Experts of a small language model: 2 picks a token, a shared expert of 192 neurons.
Below are experts of layer 2 (counted from 0) of a mixture-of-experts language model. Rows are named router (the router's row for the expert), gate (a neuron's input weights, with its number), up (a neuron's input weights, with its number) and show model dimensions 0-127. Each number is 128 + 32 x the weight over its row's rms, rounded and kept within 0 to 255.
Before each expert's rows: "comes after" lists some tokens at least twice as common just before its tokens as in all text. This comes from a sample of Wikipedia text that the model never trained on. Tokens count by the router's weight.

# expert 4
comes after: " |", ")", "|---|---|---|---|---|---|", " tick", "|---|---|---|---|", "|---|---|---|"
router [138  82 182  98 143 137  77  93 122 150 212 159 111  89 136  93 114 145  92 159 116  94 132 139 147 133 113 138 139 101 157  77 186 155 124  82 153 172 128 159 149 150 155 140  99  85 146 115 122 157 178 114 118 133 105 124 166 140 147 119 101 132 182 206 120 142 107  80 151 151  88 159 112 100  97 136 118 176 140 142 211 138 159 101 112  99 161  76 136 156 151 147 176 127 107 125  80 156  52  79 149  78  88 145 175  74  62 149 138 156 145  89  92  97 122 100  61 118 107 111  91 156 119 108 135  92 149 118]
gate2 [145 114 121 127 114 151 118  78 155 135 139 156 126 123 106 110 150 137 154 129 127 154 125 158 109 112  87  89 131 118 179 140 159 117 105  72 190 156 205 162  87 102 103 152 140 156 184 133 126 120 174  90 110  71  69 127 152 127  95  74  98 137 112 175 142  98 128 111 156 154 202 123 176 104 125 136 161 116 133 109 190 168 133 145 117 131 107  92 142  87 130 158  68 134 107 104  87  83 134 175 147 143  98 159 195 102  91 196 130 135 163 186 103 133 120 136 116 113 209 195 157 148  93 137 108  89  99 161]
up2 [104 141 122  89 126 122 158  88 147 136 153 136 148 111 107 128 135 138 119 196 134 165 140 177 133  62 107 127 112  71  93 202 127  60 140 107 180 140 130 145 131 134 161 160 177 161 162 139 139 157 119  67 151 149  45 106 113  84 129 121  71 103 104  84  97 132 117 113 164 139 116 136 170 117 134 152 122 107 191  94 104 155 131 170 139 169 105 164 126 128 107 150 137 146 136 101  66 113  81 173 150 166  97  93 206 202  86 152 102 116 202 112 158 109 151  86 169 149 143 166 110 168 131 113 195 114  71 209]

# expert 32
comes after: " ", " 0", " %", " —", "4", "1"
router [103 146  70 170 141 167  79 106 153  60 187 140 103 114 145  67 114 130 100 150 111 150 149  84 124 128 186  66 112 105 102  62 112 139  86 110 127 124  72 169 149 127 203 153 170 167 139 139  92 135  93 150 148  86  47 145 181 169  55 136 125 154 120 110 197  86  99  94 109 141 164 148 135 105 154 116 150 119  92 114 132  96  96  98 138 106 166  97 135 130 112 102 109 162  91 101  95 132 169 132 121 163  72 157 147 136 176 146 114 136 158 198  73 129 122 141 129  83 139 118 158 147 142  99 111 131 101 144]
gate0 [133 123 167 157  60 159  56 119  89 143 118 112  66  62 136 131 113 142 105 154 125  91 124 166 115 138  98 117 192  96 137 131 101 155 167 171 113  94 110 113 129 143 163  89 100 107 124 103 159 228 156 136 156 138 169 126 121 152 163 138  95  94 143 134 110  98 141 111 131 136 148 122 140  56 145 142  90 121 108 164 103 161  84 157 164 172 178  98 148  86  94 147 195 181  94 116 174  98 166 154  77 127 141 119 170 187 106 139  53 145 134 112 138 166 173 107 108 114 109 166 125 137  97 112  85 141 150 144]
up0 [135 142 144 144 137  92  81 123 134 111 104 110  90 112 140 145 142  88 111 122 126 109 134 157  63 135  96 117 108 110 133 124 123 168 188 169 157  79 118 151 148  97 115 106  62 114 126 127 155 153 156 116 170 170  96 101 121 184 184 138  90  84 147 163  98 122 109 111 119 125 141  94  89  90 143 121 134  74  89 156  91 131 158 173 193 129 164 160 147 116 126 132 192 208 114 137 147 115 175 154  78 145 114 108 129 171 100 113  69 160 177 126 127 105 128 124 126 102 114 193 130  64 146 169 122 151 224 127]

# expert 44
comes after: " the", " of", " a", " bank", " min", " his"
router [117  96 136  68 116 113 177 116 113 145 134 118 161  73 184 128 105 150 135 105 119  46  35 100 133 119 110  94 136 119 146 129 130  66 156 136 108  92 162 123  90 167 123 148 151 108 151 128 100  59 132 122  84 117 144 136 100 167 131  98 139 179 143 113  66 159 137 129 107 133 157 155 138 103 139 140 117  89  51 210 141 152 153 192 103 128 135 100 116 128 137 134 105 127 116  80 139  66 185  94 130 101 139  89 108 171  92 103  77 110  90 127 112 135  69 145 169 177 138 121 124 145 121  82 140 134 113  93]
gate0 [180 130 114 133  94  99 151 205 130  91 118 110 116 179 168 114  97 128 160 153 163 122 180 108 175 138 125 120 120 106 156  75 122 143 120 156 151 176 126 126  34 134 153 146 158 131 173 165  75  98 142 191  66 152 158 118 110 132 143 121 114 108  65 119 169 110 104 114 136 112  41 129  81 130 108  72 125 145 101 150 119 152 152 116 174 123 129 138  60 120 206  78 145 142 119 108 119 161 106 126 146 159 188 113 160 203  66 172 106  92  97 103  76 113 126 157  84 141  55 123 126  92 147 114 109  74 173  78]
up0 [159 121  94 116 145 151 164 147  96 107 121  53 145 151 130 211 183 149 122 119 164 132 156 168 107  99 130 125 106  95 137 103 117 221  97 141 149 117 101  82 135 158  93 137 124 152 129 163 136 107  77  89  87 122 177 107 110  81 131 128 125  99  99  84 156  65 121  89 126 127  76 153  51 151 139  82 161  91  38 132 109 147 184 145 118 112 126 144 116 178 191 122  93  65  96 127  82  99 118 139 161 142 113 104 233 133  93 111 127 121 110  97 178  45 123 167 186 148  82 145 151 119 168 156 120 145 147  50]

# expert 27
comes after: " |", " (18", "19", " $", "–19", " (19"
router [ 81 103 113 167 133 142 129 133 146 151 155 144 123 105  81 134 201 125 113 192 144 142 123 133 177 147 181 144 181 111 126 134 129 130  91 144  68 121 101 158 123 125  85 132 118  93  99 122 161  86 116 131 178 116 112 131  88  84 133 143 117  94 151  94 150 149 115 125 106 125 114 117 118 132  94 150 143 201 177 116 141 132 127  87 108  93 175 131 158  66 126  94 104 124  97 123 101  96 115 142 180 159 106 139 130 133 128 121  96 187 149  96 158 171 210 129  90  54 187  82  96 139 138  93 141  87  97 108]
gate2 [121 112 175 148 143  61 113 137 109 188 125  91 130 169 163 131 159 134 151 144 158 113 157  75 136 142  85 136 110 134  95 204 128 140 179 185 129  82 152 172  75 134 140 111 126 144 173  56 142 115  90 116  77 149 128 135  87 149 185 113 134 133 190 103 153  85 108 121 147 146 147  85 102 155 178 112  80 121 124 108 125 111 163  71 145 135 154 110  95 172 124 168  93  46 122  89 105 130  94  95 201 118 171 109 140 142 125  53 141 159  80  94 119 159  93 115 129  99 100 136 117 144  87  95 125 170 170  82]
up2 [128 153  63 104 132 189 161 125 207  86  84  88 121 153 156 121  47 121 120 175  87 106 112  93 140 130 126 132 179 104 137  29 197 128 109 136 147 174 133 109 136 143 143 185 121 148  83 143 136 108 108 110 134 140 106 101 138 141 140 140 130  99  70 143  89 137 168 103 108 126  89  80 156 145 167  86 176 107 148 139 138  94 164 148 102 128 115 137 191 174 122  52 149 127  71 160 140 110 151 153 116  70  95  94  66  93  68 162 129 107 171 157  69  75 123 116 127  99  98 150 119 131 189 137 126 126 105 119]

# expert 26
comes after: " ", " 1", " 2", " 3", " Party", " Total"
router [ 68 140  85 125 117 100  52 153 117 108 155 139 163 112 114 122 119 139 142  83 152 182 157  87 107 148  99 103  99 133 105  67 106 180 117 119 155 138  63 114 108 103 148 145 160 137 126 124 108 113 113 142 126 115 148 109 146 180 107 156 123 121 189  66 182  60 128 122 101 131 161 120 123 107 186 211 125 117  70 136 113 127 144  60 143  90 154 157 148 100 104  79  74 143 120 117 129 116 139 129 191  78 108 140  49 135 192 126 123 179 160 187  90  80  94 140 144 120 177 165 110 106  77 162 101  70 166 134]
gate2 [123 153 137 133 104 122 211 143  44 168 161  98  99 163 100 142 146 116 124 101 112 134 130 160 194 235 141 151  96 131 165 180 114 102 115 112 152 148  97 121  91 154 114 102 147 106  99  87 136 181 163 114 147 119 113 152 110 121 166 159  85 134 173 121 162 170 161 144  88  52 121 118 113 127  88 152 120 106 224 117 113 152 133 139 140  98 157 133 109 131 192  75 110 133 172 128 113 122  80 155 139 113 123 110  69 169 107  37 110 185 102 108 122 143  78 109 173 161 139 172 115 114 145 132 104 163  85 126]
up2 [139 140 100 119 149 136 112  84 224 152 133 122 154  87 158  98 122 122  98 159 104 139 102  73  99  66 132 125 140  65  90 113 148 120 162 134 122 100 146 140 124 172 113 154 105 136 105 182 122 113 122 179 129 143 111  43 152 125  85 106 128 101 121 105 162 153 132  77 114 143 168 133 132 182 174  79 107 129  95 193 134 121 112 127 131 165 128 108  95 127  58 164 145  85  96 108 180  96 146 101 129 131 174 150 145 121 144 151 117 102  88  97 177 129 155 116 130 118 116  89 115 111 111 121  85 142 133 115]

# expert 59
comes after: " T", " S", " H", "T", " K", " P"
router [115  86 113 151 142 155 101 161 107 142 182  73 134 101 122 182 144 171  75 140 142  78 120 196 130 180 145 132  69 160 116  88 145 181 116 180  66 123 174 104  94 132 161 154 158 140 170 153 108  85 117 174 101 128 142 141  80 124 107 116 165  95 133 121 116 123 111 164  75 131 223 111 141 131  96  94 180 143  99 146 100 149 127  91 146 106 165 120 116 121  99 157 112 163 118 144  83 101 111 122  86 163 143 102 144  61 143  58 106 113  76 136 117 146  64  69 156 113  47 118 148 135 132 114 153 155 100 135]
gate2 [142 135  80 105 130 119 164 152 118 146  68  89  96 109 172 118 154 147 146 101 110 123 129  72 200 133 109 135 219 108 110 132  73 111  91  72  96 157 114  78 125 156 108 125 111 104 226 136  94  51 146 204 137 142 102 122 137 166 126 116 142 115 109  95 160 122 123 139  90  92  91 119 101 111 169 122 151 128 166  79 142 162 105 146 183 130 123 121 119 131 137 135 134 176  91 127 193  98 141  76 150 120 159  30 103 100 144 134 114  68  98 137 149 108 152 144 182 146 167  86 173 164 140  87 128 163 121 172]
up2 [120  97 149 102 126 118 110 139 126 128 114 132 118 131 183 114 150 117  87 125 134  81 149 132 164 133  87 149 180 208  86  98  87 139 105  81  67 135 120 114 110  91 157  80 105 137 149 182 123  67 116 126 138 100 141  88 114 193 137 204 126 163 136 177 149  77 131 142 120 145 130 108  91 109 138 150 150 116 180 123  97 179  58 141 153 125 106 106  83 110 156 161 145 127 155 183 203  99 119 143 147 152 153 120  68 128 175 112 146 130 170 149  69 124 115 127 137 135 130 105 116 132 175 114 150 191 104 146]

# expert 53
comes after: " |", " 11", " 13", "°N", " 12", " (0"
router [104 133  98 112 151 142 126 150 123 128 188 204 122 101  87  50 127 141 148 207 117 194 132  68 189 148  89  88 180 102 171 148 137 138 116 139  83 137 148 163 145 160 123 112 139 109 102 125 129 105 141 121 119 123 160 114 129 120 106 133 162 109 184 123 159 162 133 120  90 159 112 133 121 178 132 158 161 157 148 114 151 112 150  94  24 109 182 125 144 132 135  70 126  96 117 155  90  87 111  35 189 105 125 157 168 166 102 133 115 152 132  51 126 121 162 168  90  83 168 112 140 110 105 141 168 104 150  64]
gate2 [120 120  96 116 148  99 174  91 137 140 127 142  70 154 134  60 126 139 105 157 149 113  85  95 130 138 136 152 160 160 131 130 128 133  79  99 182 115 153 111 143  97 155 113 107 134 140 170 119 137 102 139  89 170  70 100 121  84 147 142 119 132 116 107 173 158 128 117 165 158  94 114 144 130 135 147 137 136 120 140  89 152 118 135 104 179  91 133 154 147 118  96  91 144 139 140 170  87 128 136 150 171 133  94 131  69 142 171  88 102 170  82 118  76 119 153 125  50  84 124 121 125  76 115 147 157 129 111]
up2 [139  91  72 116 178  81 119 124 103 161 108 103  96 156 157  56 146 147 112 113 139  92 108 140 148 136 125 158 201 172 123 146 104  92  58 101 111 120 169  97 102  97 146 131  83  84 159 150 145 139  95 111  92 181  89  82 115  96 152 108 124 143  99 107 164 139 120  79 188 168 121 105 173 140 163 145 132 131 153 188 110 142 151 152 123 188 101 129 127 149 134 156 141  95 113 117 160 101 166 128 121 140 185  94 109  87 149 197  97 113 139 118 126  83 123 181 141 100  82  70 167 130 119 109 146 101 132 100]

# expert 56
comes after: " the", " a", " for", " in", " with", " an"
router [ 71 130 165 123 119 132  85 165 163 150 140 182 141 127 114 134 121 125 169 193 149 101 135  97 124  97 108  87 194 129 167  69  67  90 145 158 135 146 172 113 130 105 125 156 106  92  94  98 165 102 168 115 106 109 136 180 190 119 122 121 110 147 186 134  76 124 120 142 165 135 123 140 110 138 144 112 105 117 116 114  68  77 144 107  76 120 109 115 116 141 134 150  95 122 131 108 146 100  58 125 159  94 117 168  88 174 123 176 163 119 115 136 165 158  46 145 124 131 126 208 147 127 153 128 152 106 131  88]
gate2 [126  98  90 129  90  85 107 112 130  89 126 167 110 132 162 134  91 157 198 176 129 128  76  94 107 143 148 155 150 147 144  40  96 135 138 141 141  75 173 221 134 170 122 114 138  59 149  84  99 121  87 148 112 105 115  83 148  92 133 106 113 123 145  51 143 116 110 115 174 107  82 128 155 174 129  97 108 142 156 113 158 185 116 123 149 192 162 135 122 119 104 168 120 161 126 136 157 108 192 101  99 135 134  94 137 130 138 142 134 141 180 157 156  90 102 153 174 128 108  71  95 112 107 169 124 227 156  69]
up2 [128  84  75 123 136  88 161 107 136 120 162 176  93 126 140  94  74 133 133 150 153  95 104 107 131 159 171 126  80 152 133  54 132  86 145 129 132 107 153 158 113 138  81  73 144  66 129 142 115  43 106 154 152  95 150 136 147 120 108 110 132 137  92  88 194 166 129 106 133  92  84 141 140 183 157 186 124 161 123  97 185 219 117 146 209 156 163 122 131 140  85 141 105 138 143 123 174 138 188  94 118 123 156  89 176 102  96  95 163 170 152 146 154 101 139 132 144 157 102  86 126 126 141 128  76 177 147 107]

# expert 38
comes after: " was", " he", " to", " He", " and", " also"
router [164 151 115 121 174 126 140 114 136 116 105 113 156 122 161 174 101 115 128 154 120  82 112 113  73  65 206 155 130 163  76 145 115 161 127 114 151 168 140  69 140 119 119 152  66 109 135 142 131 126  90 120 113 185 112  99 133 140 160 111 143 129 129 104 124  94 172  84 115 159 118 102 127 119 153 129  85 140 111 159  76 125 154 117 175 148  30 155 141 113 127 126 117 186 153 111 156 127 138 176  90 105  92  73  66 159 106 158 185  97 158 151 172 123 131 149 128 123  82 170 104  93 124 156 136 121 107 128]
gate2 [150 191  66  86  47 146 140 124  83 161 162  87 175 141 174 102 182 204 195 158  73 185 146 123  92 147 137 155 159 152 119 156 118 123 159 129 170 104 137  90 163  82 124 159  78 133 132 146 156 117 171 129 125  94  90 135 166 129 103 185 140 103  88 145  88 130  75 109 163 129 128 137  90 142 125 144 131 120 196 141 146 199 107  83 148  74  83  98 103  88 129 164 163 133 122  93 131 122 156 146 160 101  95 114 143 129 135 127 177 145 109 153 117 125  79 128  97 122 122 148 114 125 119 138 127 109 176 123]
up2 [ 87 191  97 133 155 144 217 135 157 114 160  83 132 124 138 136 126 172  87 173 141  96 139  96 124 213 137  73  97 160  57 163 133 138 224 127 114 188 116  73 175 171  90  97 138 140  80 108 215 189 167 152 163 157 118 136  87 153  77 119 113  71 116 152 128 122 154 140 150 101 171 150  73 162 130 109  86 129 140  70 120 145 171 112 130 143 119 116 116 106 113 133 122 125  78  86 163 131  68 108 125 135 147 178 132  51 149  95 114 151 141 101 158 129 183  96 119 126 127 100  92  98  88 123 178 117 148 184]

# expert 5
comes after: "|", " in", " |", " March", " September", " October"
router [ 73  60 142 167 142 124  97 115 162  66 159 188 147 132 124  63 161 127 133 180 105 115 116 188 128 170 139 140 170 118 153 105 138 118 113 107  88 179  74 129 161 150 122 169 124  86 105 119 123 128  86 133 161 141 103 126 128 139 102 135 164 139 146  94 150 121 145  52  99 125 115 126  75 116 204 180 110 154 176 150 156 140 113 126 175 126 149  62 162 118 155 130 115 113  96 121 156 124 114 113 177 115 105 128 131  87 113  88  99 156 221 137 159 106 151 144  88  98 137 135 117 152 121 112 146  92  97 126]
gate2 [121  97 137 145 126  60  56 112 124 110 194 120 147 110 149 100 164 142 147  60 146 151 167 137 150 139 141 129 147  94 117 118 126 102 133 133 151 143 122 156 171 187 131 128 159 150 124 119 101 182  69  90 156 102 122 124  98 117 118  86 141 135 108 140 124  92 148 157  87  59 123 128 109  86 172 119  69 108 156 106 125 156 154 100 162 153 136 109 110  95 170  85 137 135 154 173 145 121 136 111  85 190 121 152 173 146 190  79 109  95  88 123 155 131 182 109  80 119 143 109 159 112 112 115 167 118 132 139]
up2 [149 188  70 101 159 168 148 165 111 158  92  95 206 104 128 104 176  85  86 122 105 132  84 167  99 120 143  81 138 138 160 150 149  68 158  95 158 108 124 149 130 145 164 134 140 139 177 162 157  74 132 160 186  67 175  96 144 155 170 142 158  71 118 108 112 127 146 106 115 140 128 126  95  89 120 123 121 212 163 130 144 139 158 130 148 101 105 125  76  97 124 127 172 125 159 164 127 117 157 134  85  93  51 130 192 153 105 109 129 127  88 158 124 125 128 127 174 182 165  99 134  83 123 124 118 174 166 123]

# expert 49
comes after: " =", ".", " ==", "===", "==", " ==="
router [133 132 125 135 136 153 111  60  90 118 132 133 100 117 147 154 147 107 108 156 112 120  92 143 160 133 149  76 137 119 159 140 168 181 122  48 179  57 124 126 144 129 111 132  71 177 164 111 158 180 161 103 139 112 101 135 117 139 126 152  47 135 131 123 152 106 122 151 148 144 104 116 179  88  65 108  82 153 151 147 151 124 124 138 102 131 139  69 154 152 136 164 186 131 114 110  80 103  45 153 128  98 115 123 177 148  71 185 194 201 152 124 135 121 133 121  82 128  98 130 158 169 113 108 101 128 179 164]
gate0 [112 124 120 133 143  64 165  94  89 168 160 174 114 158 157 115 128 122 156 163  77 178  81 114  81  77 111 136 179 115 128 121 107 143 144 131 143  74 105 152 159 170 191 180  94  91 123 145 132  82 112 210 135 133 104  91 118 153 120 108 121  71 128  85 121 170 132 138 182 160 126  76  74 146 151 130  92 135  98 148  92 111 129 135 139 133 178 153 139 103 104 208 161  93 141  86 104 135  93 136 145  85 152 123 109 116  94  92 137 214 133 141 138 115 122 162 122 154 133  84  90 117 163  85  94 136 187 138]
up0 [ 95 122 104 139 148 127 139 136  82 141 199 142 114 130  96 143 115 117 124 169  55 136 124 177  70 100 113 168 142 122 168 163 113 148 157 138 159  92 118 112 135 145 177 116 137  89 106 116 107  66  94 197 132 104 129 106 137  91 137 135 172 122 144  81  84 128 180 164 156 133 164  73 136 168 142 112  55 170 110 137 119 114 109 136 139 144 166 172 152 115 111 168 125  93 133 127 132 148 120 134 174  97 139 132  93 123 144  66 122 141 173 137  86 170 121 186 129 125 111 130 109 109 183  62 105 101 119  81]

# expert 16
comes after: "|", " |", "-", " Total", " Bronze", " Gold"
router [ 99 108 214 114 126 118 103 136 141 144 104 153 183 115 144 133 127 125 163 124 172 177 160  84 141 143 111 102 128 172 134  86 112 128  81 153 106 209 109  94 121  95 129 126 161  89 116 118 110 165 140 110  33 190 161 127 152 135 182 148 140 141 106 101 178 130 114  86 131 204  86 167  72 110 134 139 103 156 111 194 142 156 178 123 126  99  92  74 143  77 106 110  89 134 155 114 117 149  77 103 117 100  90 131 123 120 129  68 143 159 129 149 125  84 131 125  95  87 142 128 134 139 101 108 157  84 138 145]
gate36 [116 147 116 130 120 196 132  91  79 189 164 167 128 149 168 149  27 160 125  73 122  84 104 202 132 112  59  60 132 109 112 123 134 155  70 162  79 105 129 121 121  83 119 136 114 152 138 138 100 154 155 125  90 149  90 178 172 133  84 133  97 158 130  85 119 113 132 169 121 121 109  87 147 142 155 173 135  99 111 156 127 108 105 112 145 160 148 130  99  79 157 189 141 176 121 101 170 122 123 120 135  77 146  49 160 160 145  95 156  79 136 123 126 176 138 160  95 158 203 144  94 120  96 132 115 160 163 113]
up36 [ 99  90 152 132 146 135 172 151 151 129  99 115 118  79  73  68 124 127 126 161 122 153 158 119 134 119 134 175  85 117 124 117 134  87 206 126  81 109  93 118 161 162 166 179 112  95 188 118 146 109 140 203 104 144  91 108 108 133 162 125 165 124  93 181 120 151 129 165  98 123 146 107 170 117 155 127 176 115 164  45 104 121 150 118  86 114  93 133 110 163 161 132 149 103 142 129 128 137  87 122 114 136 129 154  55 110  92 158 130 130 103 170 123 167 112  78 121 109 118 193 155 123  62 166  88  93 111 165]

# expert 46
comes after: " M", " Z", " S", "M", " P", " K"
router [163  82 139  83  80 143 123 103 136 107 204  52 151  82 169  90 164  95 108  85 139 169 193 168 121 128 129 117  86  94  99 170 140  60 144 124 134 146 131 139 110 128 141 150 128  68 162 141 120 179 127 120 148 116 149 145  90 151 144 111 111 127  89 160 127 132  86 193 151  96 177 131 145 107  70 203 142 140  70 151  95 152 138 107 101 133 148  77 151 146 116 103  81 135 102 178 119 150 118 155 114 169  60 114 169  95 115 111  78  61 140 162 130 137  86 151  95 146  74 112 104 115 116 121 149 124 154 138]
gate2 [174 160 113 143 164  93 180 133 155 193 125 100 122  97  95 134 119  65 155  51 148 125 154 132 110 186 150 101 175 118 143 123  70  94  84 170 134 113 110 155 102 155  76 130 146 140 127 134 140 131 110 115 125 135 122 104 131 199  87 195  55 144 158 121  95 118 101 146  91 178 149 113 148 171 116 168 123 109 126 113 134  84 101 158 151 136 128  68 183 180 125  61 167 126 166 156 113 144 118 122 101 151 109 178 153 113 101 117  60 151 108 140 122 128  90  85  80 190  87 104 126 108 107 129 131 163 144 131]
up2 [106 151 135 111 107 145 101  94  86  67 119 155 158 117 139 131 108 243 144 199  95 113 100 133 138 147 104 154 104 178 127 150 181 135 152  87 147 109 142 106 140  79 150  76 123  99 135 129 161 146 141 198 127  88 119 138 126  40 174  60 188  98 135 106 198 117  90 109 166  84  85 122 116 116 165 134 137 178 138 134 119 146 151 114 105 139 105 139  55  82 126 158 123 100  77  97 149 127 106 132 117 129 150  57 146 146 167 133 165  90 177  85 144 131 163 134 144 109 148 113 127 146 168 117 137 100  99 130]

# expert 37
comes after: " 0", " 1", " 2", " 3", " 4", " "
router [ 92 124 150 126 144 108 106 145 123 153 183 203 175 161 145 116 102 154 147 233 139 117  85 111 161 170 154 136 139 119 163 141 138 151  84 152 136 190 128 136 142 116 174 149 150 101 100  92  76 142 105 133 111 117  80 168 184 164 104 173 127 112 114 148 101 110 128  74  82 172  83 155 115 122 144 175 141 110  83 186 154 132 207 148 107 122 150  78 124 123 126 108 100 151  34 141  93 136 155 122 139  78  96 182 103 184  99  99 174 163 152 129 109 120 112 128 141 113 144 166 175 100 122  98 106 174 150  48]
gate0 [146 180 100 108  69 105 156 163 145 102 185 152 176 135 130  94 103 168 112 141  54 110 138 119 124  57 171 165 106 106 102 176 149 151 172  98 123 135 167 125  95 192 165 104 129 106 165  72  82 151 114 173 159  96 119 113  67 121 114 114 137 131 124 117 155 128 165  81 160 108 160 100 139  77  76 122 123 103 126 130 122 168 120 177  96  91 127  93  85 152 116 136  64 151 121 149 147 127 114 121  75  80 152  80  87 144 134 140 175 138 109 141 129  86 177 135 133 117 195 118 197 100 134  88 161 149 137 128]
up0 [100 105 168 159  96 162  82 118 139  98 102 113 145 117 117 162 174  51 108  95 145 105 121 151 153 121 118 125 100 136 116 128 114 120 130 150 179  97 143 143  93  83  83 103 142 154 118 157 125 125 118  75 105 100 116 125 131 122 130 182  68 153 116 101 142  93 107 178 147  69 111 183  80 170 115 145 158 104 128 130 120  51 158  39 179 113 118 164 137  70 174 108 169 155 101 132 137 132 171 134 145 153  58 218 142 138  75 118 101 146 122  97 141 204 151 113 132 112 113 167 135 155 110 107 143 152  70 148]

# expert 33
comes after: " the", " The", " a", "The", "'s", "=="
router [111 130 192 144 109 122 110 141 136 173  39 164 104 173 138 170  90 133 151 149 157  79  69  95 186 148  98  74 135 157 139 159 157 173 109 198 147 153  91 129 129 131 135  92 103 132 138 112 127  98 168 118 116 137 147 153 111 138 138  82  81 130 163 101 137 136 135 131 138 102 116 127 118 140 152 124 181  94 125 145 134 177 137 160 101 152  26 102 127  64 103 159 175 102  76 100 137 136 115 118 134 101 104 195  93 165 127 136  95 146 127 102 124 163 105 104 136 155 217 140 119 123 152  97 150 158 117 134]
gate2 [113 118 103 133  63 152 181 137  98 161 150 153 174 154 152 137 145 124 104 160 157 115  83  88 120 128 124 110 138 123 116 139 122 135 179 129  88 162 118 142 110 132 104 117 165 133 168 162  83  74  86 139 155 119 133 137 119 114 130 144 140  69 129 108 119 110 135 115 101 120  83 129 102 144 111 146 129 135 112 121  95 185 102 188 186 158  97 146 153 102 118  81 159 118  85 115 136 162  75 122 101  83 202 118 105 131 129 134 185 173 124 131 101 150 113 133  90  64 112 128 132 114 104 116 100 106 150 113]
up2 [124 130 115 112  83 106  68 147 104 110 157 145 111 112 143 108 161  99 141 142 144  96 109  85  77  88 128 121  55 184 145 136 143 154 147 110 174 148 100 100 224 159 122  72 147  97 137 109 236 196 137 108  95 103 126 126 153 173 121 101  82 125 126 158 157 165  84 153 141 153 142 123 186 118 143 123 108 128 151 140 162  70 135 138 110 142 200 119 146 165 127 116  63 197 138 158 113 131 122 215 151 121 126 128  82 127 133 187 135  55 129 135 143 139 122 157  84 194 166  97 137 117 167 141 147 112 109 108]

# expert 8
comes after: "\n", ".\"", " Lepidoptera", "----", "•", "==Biography=="
router [110 118 114  95  84  98 103  96 134 144 171 191 119 134 124  97 128 125 117 155  90 117 118 156 174  79  85 169 190 139 130 110 192 128 181  87 150 189  26  87 126  89 102 210  96  66 154 180 169 153 158 170 131 130 117 129 142 182 146 167 133 133 122 150 171  38 124  95 140 155 127 165 140 104 137 173  80 161 127 154 110 116  86  89 107  97 122 127 104 157 137 118 123 131 111 129 101 164 119  93 165 107 113 151 109  93 158 179 150 126 169 129  92  89  94 169 121 196 126 148 115 143  92 160 101  83 161  79]
gate0 [ 82 166 144  60 146 139 152 170 177 101  52 148 112 108  96 120  82 161 113 161 168 152 137 111 110  91 158  80  77  84 133 103 124 115 122 146 101  66 143 118 117 122 125  90  98 147 112 104  76 139 116 109 117 127 135 133 123 129 150  90 117 121 163 138 205 124  79 169 121 102  79 135 154 161 114 101 193 113 148 193 138 100 140 160 109 154 123 126 215 179 142 114 134 137 100  87 165  73 119  90 145 134 159 146  99 166 121  90 171  56  79 137 137 142 177 120 133 132  83 164 166 136 176  86 115 153  83  80]
up0 [150 132  92 131  77 144 128 181 104 109 190 138 129 127 113 189  78 170 111 123 119 158 116 154 109 101  92  69 122 133 140 185 144 111  43 196  94  92 104 157 125 115  57 128  76 149 114 147 128  59 122 126 122  51 137 146 150 103  89 108 125 125 167  97 140 158 150 132 128 151  55 146 115 138  83 147  59 127  84 166  87 145 161 146  91 161  98 122  89 183 134 124 116 102 146 130 127 107 128 100 152  97  98 138  99 135 111 101 149  93 129 131 140 109 118 120 123 135 100 190 181 140  74  66  89 152  52 136]

# expert 15
comes after: "-", " |", "|", " /", " United", "Personal"
router [159  57 177 148 144 102  77 139 133 136  87 135 184 124  84 173 129 137 110 156 165 136 129  69 104 124 137 143  67 161 132 117 105 226 151 188 146 163  54  82 124 119 152 120 132 119  69 102 110  98  96 157 110 191  92 135 138 150 201 104 204 138 132 113 163 145 152 112 128 152  90 142  57 175 185  93 155 121 152 137 128 135 159  68 137 133  66 128 128 150 117 110  68 129 124 160 123 129 115 117 117 141  95 160  99 120 164  70 147 147 128  97 118 115 137 120  95 123 123 194  94 111 144 122 125 121 119 130]
gate0 [133 126 154 172 130 155 120 105 121 128 156 130 132 130 144 176 197 133 154 114 205 129 136 149 152 118 114 112  67 148 129  90 127 147  85 129 120 169 110  95 133 132 102 170  54  75 118 137  86 152  93 110 136 131 105 170 149 132 179 141 119 143 133 123 183  96 106 170  82 135 129 116 167 136  85 172 106 129 172 127  94 189 183 206 115 159  79 146 164 169 111 113  52 154 150 187 105 140  91 164  81  94 134 109  73 188 162  97  99 104  96 122 109 137  83 160  42 121  89 100 115 147 102  98 131  85 147 124]
up0 [ 79  92 112 166 145  91 101 154  76  84  92 160 101 109 138 131 132 111  93 112 134 124 104 142 156 106  93 119 133 137 136  92 151 126 152 178 140 132 165 107 106  86  88 188  74 129 129 156 167 156 184 214  70  73 152 163 195 103 113 131 101  78 103 148  94 108 123 175  66 120 146 113 106 162 158 114 155 158  89 127 240  87 213 157 140 103 137  93 142 121 131 104 128 154 175 187  83  87 110 103  63  56 175 128 127 112 172  95 129  97  84 122 112  87  82 136 118 123 129 171 156 145 127  69 128 117  94 140]